{"d_model": 192, "n_experts": 256, "d_expert": 32, "activation": "swiglu", "router_score": "softmax", "balance_loss": 0.00756, "lr_router": 0.000481, "lr": 0.0059, "beta2": 0.95}
Below are experts of layer 3 (counted from 0) of a mixture-of-experts language model. Rows are named down (a neuron's output weights, with its number) and show model dimensions 0-191. Each number is 128 + 32 x the weight over its row's rms, rounded and kept within 0 to 255. Numbers have three digits each.
Before each expert's rows: "comes before" lists some tokens at least twice as common just after its tokens as in all text. This comes from a sample of Wikipedia text that the model never trained on. Tokens count by the router's weight.

# expert 142
comes before: " in", " to", " of", " by", " on", "."
down0:099143136101110121078139100126158100115119108129108109137147125133074116096072191118130111134096097182100125136138117064124088171095157081157068113186147092045133165139138161150154171088081128157124128077124108114093121132122087155071085125088151131109118154155114161187090126092126113112112149118128133102138176174106165105119109123070160219161086121166108079182129105167210122137198063167057147177134106089105146141128141190150144150131123164175129114143146125162106087203147110116182081126115165143087139159134102120194097139184119126135175157135134123098130106114104161147
down1:083086097116152158097153141107165176085157171123129081102136117139109068122161116099158087145154166116106164168133139148153166161082160045138090150088188170122087157161167122119096106176115129137168126058118142101114158153125094128100112156111142106137102116185149099127161184127126114114144115142120165084120142099151113084111104078175156130160090173107123071117126073089138168144128106138128153090154115116123085072154172150143165154008132103133091132156113113052095119104159143117117147183105118190164162143174149173179171161112099107133081172156133124059134126087076129142
down2:146165139149146166088109157101136190108132113099133109145097106097141153095121109109132131113153134172123199205183153136103116109137136162135110144118199155140201073112156163082121166126118142115100137166178172145097176143126105164067138125154112174070119145169126130161117086064133139157114059073127168144095130118154094116090085099106135117106136105071086043047157158031107141157148099111157124104088139144099108175170135128186119094137109150140118167106176175098142110091092103166147082144080135123138180151152162158145122085179098123126106118067113143129116119133164154095
down3:136145109162174134138104097128104167136165087102133087161119119122127096092113190092134136163152100146109179090137102093143162154104092122132107081090131101066158156169119177130119089182115094077165142143173136204097125135088132119133138090101145119128168154086116090087091109129107121073109155128085117185171150137155140101121102082208204149129145096112073157125131165102110115177146105195166102128090154100120183158139142155139112138131156155150137166056090126144167139124113129150139148124136125141196109033154098141070135059168170069114071157093124143101167079139165176143

# expert 122
comes before: " |", "°", "',", "5", "4", "2"
down0:076112190149192167141109163142105127154056120150098112111124167127087119131159155086170100084119158085061124204079084150077120085119155110149129136089126104110070145127096086133151139144115178087147081141135091104184124136146182125128095093117163112067149131117114147098099091120105155156114084144113137134123157098197189112108147080140135171122190118101135057141110169090140136166141108153178124122136167127161133073135107144159138105135105161141092072085113143151097122174129147187115155146076170101121129175073135117124087107129112134196124169173093162077163131170095093195
down1:121082113104195127147079098124115105088088138133183094143078132157181116089073114118187156060174146133143112130087129114142104133108145109157112138150076128168062076138131145135138041162156136109104116160125119051147137116145074123068055115146119119081137181145105058167207134123181126139171170109120132085152158141146141182112131099085133120076203074122060111112128122173114136093152139139151149074095166136071144117106168134184154131114120122141088112150155149167140072106145130112143149094121167109150085139146149155160125175126140155138167092101178156150173152159148123123
down2:052095185134088138111187148178116092097105132130169114075111117166092114097126128140190110119148187089067153107053116107109168125139119142102135100162114127093145126099107134152119167127155140088112097086126128099136130177129148120110126164049168116115104146187091119161121112150160135145146160135102164138074182129148154127139118163163119082114142177171182067159109101149114134114112110073213173140107114136102069098112145133125177136090193120165115158159116148104132155108082173138096090118153133121120078073105144146142170072185163062093100219113097114128148143103166125084
down3:126148109152186106118140157170076122171115060173221092148119103118126100124143160154086097138149161133124151146142092131117086163056134140159121096139157106088123151200094149133145113101160099093115083117099088094127113166091160089116099051158101107103154169087127124130112131168132138120127151165151091095042098193095143059123165111084156142085113130180141163091121111164128111163081173138128105140139123187129128103162085146073171117131106112120092178125127189182195141079142139087170094099158168165125077107162150145126138119088116148095125155163118136091176116181174107126

# expert 172
comes before: "-", "|", "\n", "The", "In", "=="
down0:133120138130146093122136186092166161126128110131144137141126156101101159135164117081129126062115148173131150085128158054108168061151110157135149105183105118093121109139117129204133112213053088141174196165158177143134153080125113118118144125161132141127151147148132148067131135096108128119150127135099165194149108050149155087102155135195153162105170135141053125125143100067133131112150102115090094128162163093086182109038129097161116152126150111105119163166110074122085131173139141140097123160068179131098082164186108113098104171106130168092139121115147085135098071148161098124
down1:164144143135187111181128074057132086119086098116108158108173171146136123116214104114159096120089097098110133130105139121119178148103196172123132166151141087156066162151139108117112090172105156082159189202160148144140139173201161111117135136113147158115096119083134169085080119134174100157074156163126126134166144121103145113106121149163131129169091113109180084125124157145104121113094095081077147127150102146089133176100118182108089129108167145159153182151129166119096111135101177175096117149044110126106142120137172149096067132100067093083148146099141179146156126077098184122
down2:126147075082112148117128081149119066095141145109159066121107148146124094146141119152145150124135089131105163112155145135126162097138176124038130194140129158203063097144162154111168099135147144096100094127148085186125101154147158150118119209124148100133168099117081151100164119111118066091054104154098157137155111099097120169113154103072142151103076165095135055206091068166125106144206104125163215128090093150136117084127125176115160104127145099128099187152118138135110109083083120151104108146093103147094185127099150136147115150145173146154095129110080090153154156158132124125
down3:112103117130127128102106155114107160093081101122111128124097165117122139041151150101149160094117183122074136185202109078125095105077099153142100172135100118130107149144087078096145124211078139114112090141068118127141127191126170157116108075128111133158168120121155083106150111170135138146137060205132119169077136122109199165094071173127136102149174094155077132169113181096158075102133124117116099122105112128179147146091096130120086130087106150113141154151103111113160113139096155190145115143162160130191128094126120178119139099140156141148166090118088200141167163127219089153

# expert 68
comes before: " |", "}", "′", "),", "7", "9"
down0:106187136150155110140136125158095165155166149140087122089164109066075159147164128079118086122126124188163096127174083138134109118174139152126150170156173112122117201131106151134139132129123131132069174122106126121166131113050156086129135131160131149160105107117144176086105094076113090223109142126143089082080159163151058120142116116135156147128080116124136118148174125088090181096104142126102095170119126109053183142092198160133130068127101058166130126074132131137127156118203100109147068146129141146117176110107144125114107073168140126156131200117116176082194136101109096119
down1:138085130112178137076183104127154144068162115176088155150083149111079143152098091060115138111153157135058160178188129128188065151151146105099075103073062129133141112155116117139136141104103176121156136150084145140121166161145076186111131180183140133098101144150198127116121147116107181123164124109114102105156146136185130124127140124145134160195100146131077103101138139120118130168198140120106126178098134100194149123137124129165157111104083137109206134118091173118176104066141144085120106149124104077154143152162180111127094091143071106043113162127075111132146123172109099132
down2:196189152159144099124105126126107097121096134122152094139101188114141158111131119136133107167173129113156118127069151177113146115115149148151161078107079109152137139129105110170123092152135145156105142145138076117113142190055186103177102177142064094132158161121080104127144114091166079128101121108173161051083132139146144111182100128119060165074152158186136069167082143178109102144126146087112127137105096069132130110094102134120163136088120158178172112130160142121157089143149143208120118095119144134110083000091079125117124101176160121143112171143139082132089159113128160120
down3:072119114143086147093182054136110108114121155162152125088137072133155102118094139146122111133172188150163161108173156122091149137115108150134087151142108140093144169161091158136106058138171127108097069198182122078120157130140079109141137118112091141195142150152101118139109158182195114156186152136089143110100121137122122148167126077144090082119113105125114125169165066093128179096078146130118135137140124097067104141132136119144120177080161148177034162078140156072134137079113121093171187167122132058103102073093148168094094152138147146144165094129115095166084130155153156157

# expert 113
comes before: "\n", " The", " He", " In", " It", " This"
down0:127150087122112120157178103144077054186134140097164123063114064140123167132190124124114085114106093143129160111178114102085058156119127136102096159130114132097142139102120190107125120088151172133118099121210134107142119191126187094153114135192076162150169166111141119092136136104129139097128105127096134128196078083146129162128224084106178037135124150167108089124128068149086071163143103142070149131084130175125169181121137161081120160124124169159120144130149100080088111143131118126125153145108137115121099118156139148130075177085171102123138134163128149130064142109148119179
down1:114145092167120118216141049194100127154097150064157154099093143120189190140159173076100104140126145098127100129129113138175133106099117095068120180127139113126102138151185130093137137151121140161077132173134151143137054103118167107111139168169138110054124106143075145118060137088131114168139084153148098163173157105088129106124162136111101092130078087100165163164096161161092183094096152134131121098080116152122115170136130104160096116169084125116131092100176119117182097154152125162051121127104166175142070092105185111134103082138139090162170119145143124171089103187114141110
down2:112164059066086143103146139129111114130195119116115116087156176157121119072100122118184099141123137120157063130149139123106135172152071165101124133126094148140153145098155151170142105093120113135121118123110186133163149112112149121165140173126086104133119110101146129108113147161209116159136165161109058162131094116155150106101080103149134094124147121182108113209194178121124091062169098098091218134125105100095034131152136152189099108154160075138157160126109096140125110146120098085110149142143152131064156102102203177120080157187103164152124100105150147110180122077085118116
down3:063098154103142095142163141127131150086123088107167137102168159053117144186164137093109119124147065139156181143107226150144183132104155115083158192116080102118189122145098141149104136162041125154094135169157156153082154113170178162147082105138141178150125079092117161080087113175184166044108121148151140132147055117220136090079177124103133119143113128099106130145110168123130133116134124085137150126156136162115140104132142183099147114127113156149137155149110124152046084130125152142096157147137106140137081083124159123165118061102141120168131125088096132119091089129149109143

# expert 78
comes before: "|", "-", "|---|---|---|---|---|---|", " first", "|---|---|---|---|---|", "j"
down0:109100142117106130167149122107130125167106104174161134174088121088134127124109138091077133094133129112063171107156200107105186130091128175148122089063134179122152149160151141115157163159120141104138041131156178189174139146103096102129177118110132162160164210085149118128134107142115156100162084092115133149128149118134095065065152153171176131072096156128140140143174157072095110185140111141134102156162112125164056094086144149143102107098125099196105129089133079119079139060099142125208118136122088174154131125111156117080179106091101122141143141089078183138121134140089089159
down1:075118144119157163107123102154132105137161040127093091106135080116143084124210095133126124149108112121103107095105114072134163109124101177154172144127200118103112092184147163138148128114058155087180151133137135163140120121103104115109141146149117105053087142045108175157112142163138129114086085101087206098203119123118109083098125145172122110144063109193159125164124143093068147177131177135130120195141127139112086153136131152106089161105165118152077130176139068124156126135136060165056131100144127143098158158131116127156168138171117178134126098153161146189115158161139137145
down2:100076088129130093153156150116131125132109141105147161111155103130170176131149148113071124121142107149109124046087136088122208143142136143119117116131170094134117170179124080151151148159106147104047118153164098155145146144123098129105158134113142092130176196186115185094111149167143086076175149128104114148155112124160125140148147141137105079068129110120208114119110094166131124119119138144088074117092090207198147138159142108118124140165134109136056138099173114173165078138162159148143210172118157082086094080106106088104136101159135125134208106092205106139064106100131123101
down3:139115159113138176184113137084127137100132124163068179178094204043136154115084130140074127142124131021123140132085078113069142112131099139101104140125145139154064160154163131132068148130171097099138141121162105111108181114140118150145132099092129099167125091140169112140136129090153139096110117168101181151081136148118155137133148125113152182141095124147151168148099185098064166187174160172097153083142137101137102101118078116137142147127148124094139113119123130096157169090152100133144135097160114127154166107195090077077140050052096160171141161135142079090199139144170137144

# expert 242
comes before: " |", "°", "5", "4", "6", "8"
down0:182119099104130115097020085128159148124121130162162130147106118180152074146186081053138081113163128106171085127154162111134142152123124159151141128093177054134167189125157093101085123157150190153154127178168088151079116097169169169038144155138145158094132090168164146076101146095139136136134139123084130095166093088094109123171145126148171132166106168132126121176088122143097126159108183148125158115123120152177134133132132108141106081111101075141077142176104092106182164115181109151097112138109100071129079148154135118084128167093137131148143145140144164094063167093085115137
down1:097111078167115097159125097160104113122137122123178134095111128145124134076121093124128120072128129172154079029153141123114166153136178152157134085110072075095190119163091125117138101131139147120208104118073136120120137085162079170156119122081194122120126105144127144128135114146147138139184151114136062150148102114124073137092119162176107154118167119105169189107083177166075093150085145138154178151137128108146169115090150122122147135077108136089085123122160184116171113116070116099102165169145140182086102142113074122208142127139204144107140129125170190062083147149154088155
down2:116124160097085141154123098130144099177126139078110151139130105158219173132127159129081095080132120092100109196077163106137112106106121136160132172115177105136107141149148073178124088136149110080107128112188188138136179094164117149200154138169071167161108188097062151165113137102152143159158110140100156178159120122122084100056161143107124086107124131088144098125108134120156136114147157101143130103132056144135154153067117096098130121076166129126119145119152110104190134135151141162101185081115092069112104146161092128102123079121087128064134226073142165167173120098127134099
down3:103114195092061140132163134185132153132168125123085095105170164125059135173161139137132139133146123101161106107168130127153127137155159121118090115171161152147137156112153120138113140033080087188132187142115133089175129134082170130163127130102130110113119174115099162134134120036177094090169145151135087090166070093175136114144132084131083097096087179106084115133145147103125104135090104177157134112139115116093065162116172162097160157072147137152160115112113073085173128126191140169127118151114051092154154152126187140126095088193096134123117183109128124101126125090179117068

# expert 114
comes before: " |", " m", "}", ".5", "2", "′"
down0:168135118160158055131160132102047167143140092105149166126101140143144135096117133134123095086134137093076107150212103146130165131141137169137133103125108113098138154081140136106118097180139136117069143125166113104152146142136084162164154092063161147149144112096159119127131123194125135097118140101121119150167171106118184106126073174081131123145155080120170156183130092148129163141087086125053040126164186126096192112119137132112196103164092175100155143112073179149051069170163157155099145105101066121126169137125137049153117133147155128081126108155100191133093110145144132134
down1:202124125116112220143173146158169093121109151108117089116050114088201102090144102145125082140112141131129118108059160123132119148147113175148156103167114165130081158152137137162114081173123163117153136134143094154090129148111147118066122106141113083193076163134128134158176141158098175143143080106135152128156085168092121134155110073155211157074102150115068136139104115212182094151137147160154104085161114100126139100151103141112089135089193087113128131125122108070100167131084183160133141149117104089119074125160142048134167077141114100150167122153146087136121118137158079105
down2:139075117157105163095098103078127107122151168144129084142118103137145164090123190091142117088080149163085110078137106153190083157065118054114131112126127114143134166078136145214104130128135151160134096160148113126170130114149155089150118083135113182136094131142108114101105098105236160124083124122090144204138110138112158225136079103087155173168172103170108133140123152166159193162129094113141089120056115140097160151085116105087111156111136127143098162103146173040145136152152142161105115107090140164118129183106143129181098152096117117170114129079101176144132114108148101144
down3:166076149112131103189085094059133173159099180086110123119124131150040152173120112069152181134110119141072089122144143144135122140130116136154152152107121090175112131115170180126116167108143152123092225108142145128107150119141157107139096161147142098159161125127116148131161142069113077172078145119094126118148106135065106119130117159112143085124144135134103171148139145125123148107111094080144134130095194118136099195118175107149122149081150115225126092058129076132168094125173155099174181132104108083131133153067086161084117183138183119159096162141171068121102151087067141132

# expert 117
comes before: "-", "The", "\n", "|", "In", "=="
down0:146103157164140113169092179193096128140176186194191114151125134142157132157206153132152107092173078159121156145160111152111126164084116123104102180143190132109188093121137104074131139117128122104185140107076165151113079133137142123189144067164131097107110137116078126100145117141139107109160114119107109087085153123130156054085160088102195115118055146085109137116127147172185181121122176126147134134112106143093185079096142143117151109158136109115094143172088125143127072133082096074078107138114158168088126132135107104139102180115114113091058170099156139051130145135140105078
down1:147100176120107099119164124115194194124096143121126104159160122109107144124147124135145147092148106143141175099184163106122190139167146137160033098168123148137149105093118165131141163085171203161131083117169144132128089118069167130122080149114117052144088153139129100141133147079090146141109142142131161121119078162156198081149168102104077086120142157097162105126142127136125181094141120122124123116153106068054104182156128063193133104124144111064134173111130146144121056160152189127092114125186082147096129125185108117101143122093136128149059129201123138075104139156147093146
down2:148132128157071130156104087125108145133074145113112124087175156098133118080094148162115177088096100137131117155075081176123131109130040155103133099117126114120108074139186183170046135195113109112143138155175112137151094115145114137067170148171061102107158139171134120156119162128179185067123184115124161122186159151070034126121107135145135073126105120168127138198109138144158108125170155128097148155150149115094124081118119158157101053136148107131089107122160123125160078119049178164170136123119110171118115145150095118153063124119127144129194112171169130158155113118121140133
down3:120083132047116136087110154126105109124161138127104086174133127071118098126195083119132163095143137142138120125148164128134123117094165116121042120175122042093088135132107177101142090112112167143101098135161082144127135171181129129098081155090057186141150087164121151059150105168118085147106110158126135153164069113078133214095133057143143171137151117125116119136148149117140108136169130126156181129165103123151117169142177162121139147146162140132146109143194083120160159096085147095149091141181149178153112123135174082186114149108198140165146111159091076164162093109101078100

# expert 130
comes before: "|", "-", " ·", "|---|---|---|---|---|---|", " he", " office"
down0:114164173151194127162151068126092118118162089120136130152137167142124102062129083104090103151181116120179114112130101127076132152096124155114091152137142104095137069115082163129116116101129167117134148122194112130123126132102082133091115145174104117159115154096095105104109146087167142138140116180151117113139167125170168163101085140025115058202105090161108128120136117090127156198114127112170137181152114101146093128119142108094141161168072225098106186135183113121142080184124120113184150094126093125126150110121125163184115120141057101075160099190102165140106154106191107142
down1:095083131057089177125192149148107057093132176099105125126072105169171117165134116135073115149147166171167149126056122180117120148101157104062119148126143105163123142119157166119104096115195061138092117146093115107063090096131151149130133103087137182111109133124175120208169080094129127125155077142178184163207129065145107142117118092122146185142139161132175141135153144138116095174144132121115157111124080099093097079135150149100079155076111134115126123111155123106104073133099171143156090133175105163140138121117200155156107152116140128118139139133151062113094159151124194091
down2:141137128031039095125156154150109065218142144157142145159116128141110141089121116141105109136116139153138074082074168141181090080054134150107147169133163175194131144060119080080171165089130135153079162157135192179132127168132141154159107143131112168099141106104110161086133117140156108084179165135136123138164127104128121164102094193097144089187119124096162154125070181084113123169116148132117132132131120100151128124083132133111124161158099150103143152147150108087144144102138096092102160155117078164075135132066181126102173160104137138128149149096130120085124075105089196160
down3:205105147161157092133161127141131096129112088141151146166098117094119107119077165097107126140122172166151106097200090073151171093119161134142145109109167139139157117051108118107108146126149150156090109115071094169149100145079177112106139142133107154093127060103083125168147148163084121092160142121088062098162134089190096202105122131131196097141117126114165105142140121089156107116127152154105167104103104107166160095150072129172111167098158124186184150158132141134107126139145098195119110125160141088080122094176075206113085119073123138155172102141168123095043149086118085124

# expert 12
comes before: "\n", " The", " He", " In", " It", " This"
down0:117110176150141143168137119110127095142097212190151124118119140133127123155151145105155089190168172186103098134083082150139116086093119111191122099116163184185139122167169157140107143106130139080194139106080120098106183132116051151114179083097150117106103072094120154137143065096128152151159090122144128109124075169189178115135114135164135188151068133098105132114082079101168127092137175127193111130141109132127117163184153125106165144123122104067115097117087079072138159144082119090114107095100113154120103080127056080127185123108121126110128156066149144187125132110143156105
down1:116150134117160138113114093160152112150144139133105068128195073144161140171122143065142119157165136162059159102145079102088157031118118119112128101153179197086128149126086171130113064121094193105077149145167094138134092116175138146050132124131087130157191123112143171149178145149140134142120079079142207166117130128133178121147103134122139130097177158120139138127118102087121125157117084191093086156112070112127110138173126136119108134121149118108063109184128120121126071107165117129200056098095166120090135131132108095134074112060155183120136118139098159126178146126173128146
down2:141154110111117133152085088129115132128131203086136148119077126081108131029081116114105103101159105130095072093126100113163149127155165115143156094033076118102111104204125063168102152119162112152138149156203086132118071163158140139088108147130140117155123135127120083159086109165090109131197161118158124145132103121084143182157112120171087112117160095146114146177144167172170129110125157113084138104130099103158109211151129119086113123132142166090103151119194068124192114120124097116172173160130104056090115098192116157071126149125156165106126147134137151128192142164117151137
down3:060139150103133043176151139167158165140117088130136059109144125087116133172140132116109089159132099171161167136122094133132109123111144180159115097189143162099121101131078126098184095094176153108130190130151081103137116053124158209172123164142129156090086100074104151161112114115139120122096119158100173116121138080171116145148070112106103090135112126131117114141108102118146132127142132164063090112159096144137141087112207145155149088132108166126099171113144175099106089160097093079117135133110081171098161168194155152129168205088166116080117121194147121110092116135203092105

# expert 53
comes before: " |", "′", " km", "y", "1", " (1"
down0:158149090089140132078181109166101156139116181099159163112180142170085129096144150109111109140134123070079173087189138119144125120055099144115137174099119131177109220100172168093120077149111130162123138128111084142073063122089114136165092100126122128162164133111119179171121173147102108126122176146125088134129133077127150188174179146096095177116119156138148063137073135156084186088108109091109126131135120191144082141086144128195116127143170138090114139141165138115123106101151076099117138175122118151135137196143111142082088056141136128132088135062077106174116159132173122153
down1:143135156063119107081094098129131117121074170134114093129085145156113114068149130106135119110118116101119187204108127164094111161139125148112131109116137106201193077139116170083168148157169128157135065164034104160093082150183123174135177135136134154145145112160118112148156102080098173143158105160177148118121155092111126116094141106120082175108150133115153134191119104152125151091086083170135094124132149110112138169149133126134138096062090141179103150110102098106117147085161133152218156109163120085152124188146115124157119107173092099049148162128082126124080090205170164163
down2:130165088113112136124088123111119203109105158108121149194110156102157120199128170113122095134110085162107077150088125206069121103091061155149132139082129122092146097121158112121085165091063107029184087117122104194115100132138164128097136122134081122132099130178137126158117141099108143167133118207124139104132119125140111099154157082076148135143111101181140086140132162132114070091193123123081113154111097178139076139138086124174144100110153111132167147166123112080140114156126136158104167212128129182139121128118120134188187167164098169099110153108143155108141097124054100166
down3:118130148101150117092140122152101100125121099121091084128100181113122122080104071080064166121124143109106197144141098135111197131072121094103099119114167140106144158185127081163097083093150096088119165115128133083125126149082054177178130165186088127120150140064143146162192161163131125106125146108133166189152143108105155124159146193148124117183172148067160122089102135168138069144148087144163070171153125118136164145132107109149120128096147086144177072123101222097156159173136118097170127126144120130140097103111125074141099122156099168089134163062140131139187147198129137132

# expert 24
comes before: "|", "\n", "-", "The", "In", "=="
down0:152104157165125139085096182110166208127088130152097053137133148116138179124163150119144135179186119139171140151171109085104135145150115142116170168120097174131108111109091115165136173159165161162123088116134141113131150129063134174065106101171078094123069131101104090133153121096085185141113082114148133138051144107118161082125152082088122152126081081095134105112140162099074125102146154099140173143177107166107114140154139097139089112117135166093088150093132152085121117171158146172138117120194157060154114103138100129101083138108114099131059157190134130062172209176129131081
down1:151165144164073103111155135141130099130128148163090123165122153170125166126131083125099101110127137152187140111082155146180128158136080182111209118112126162118105087091132087125151185086135142124116185072100135121105157161102153131106127122137144133140114140152064145126084132053112124183181119136142170104128098053156046116093168171099114150139113067151129213147156155147136136120084113179143132111125120100163098186090192157126111126114100162145155118119131101060187124155171151153201091149140081163164107083073068116131136102152094178083057138099129128135110129101127156149
down2:122045127108169103160161080159140140127125118105145130061119149137136111136129151139147121137146061156104173121137144087136063132167172136091135140121100146094131145091176115102075064095139112140074107144190130147166135127134138158108064121135147178126113219126172111092141101193120168129119116093106131164171116152142110123159163109156073157093181173135113080079198120117091128157165114114133139096071129071150089176135141141162147081153098102180177125100105127138099115092152143082193144113143163122069159145109141093060158146095184151134131109155083050163183150125128102138
down3:154130135065188123162097104136116126088128118152175118135170128205153145125130142094144136145149124122093150139129076162139121110085132064123182147154101131055147135162087097121094152120121157131097117163136102112158181090140084118188143133098019107132122139172108183142091087125113093131126094109115157177102108126105120118122161110165095108105197101142172181093109115150104117086125146149109133138211067149101156170173082093110117129088109084171182158035174113132170143154135116120172126061130125154089195080137161151108140123142107122137203135104123114174111143113175144153

# expert 23
comes before: "\n", " The", " He", " In", " It", " She"
down0:100072101114083114102184169105149121107111106092090145165182125164123132121090162134118134082155134171125174184131076161135092192161185151088115105101197175121088147126148139124099091113053196163099174063165100139149094138112126124129142168067137128083146103119109094165196123119167100136153155188140141134118145137097129094135101140165150130127154127114158080094098083118173116088085141191125165111133084177106115029119080161120115132138118067122152138172142140165146142137125136139116099168109160172103133149055196112157072126135146153142163145091125140092179094150110105129
down1:146132146128123106104119094113110174095123119138151092163137132175108187104169078113075164118130121134148134175079149136060171161138111147104153163153191115185113168120146122147129104116161098165123134118043131185159149127136179121145150161177188113150106116116152102068084115151110117079104150107125144168126140137052130139087088142081150144154176089145162144102147138131130187174068130102148171083147105101136113161152125096113133122119152194120151115147152101150059106112073086094080063141098074091156157118102163136183192115111092036129069131113125155154152165170083126111
down2:151125151131109091151067110145134088143044156116141089137190108151110160122142161110081152072104133117138120147132127107142111096109121144194126162183128115092147108130126141099117098123201107186086111162068111136134193134124112181191152140133126196121135166149086136108050067118079140148132118124070116134123161147139118151130181160133143056138162108124113137056106185109161118081141137127103146100102177098171132108111144134126066103157118071107060104121176131159125103120139143151069078181121158126198120176105104138117104105112147077114140127144109170171086101150191197128
down3:121070144141123114105132138114121123119107153126115065134161149068098157117164154134131175121135084172105194141140142146052149089092182152153099149165027098105192081156106166119129144142120160078146109126207156136119156095163116135166097084156148104171175140122104142120118134153146164086060081125101161137160112087152201119096088119111212119106127131138113138114122169112101149154181080139105180158123145135132135076128139187087170163107098166107136103166126100157108101097094103147133185161102128084130107102202121105101160133081137070126130100148091099139135095071186112146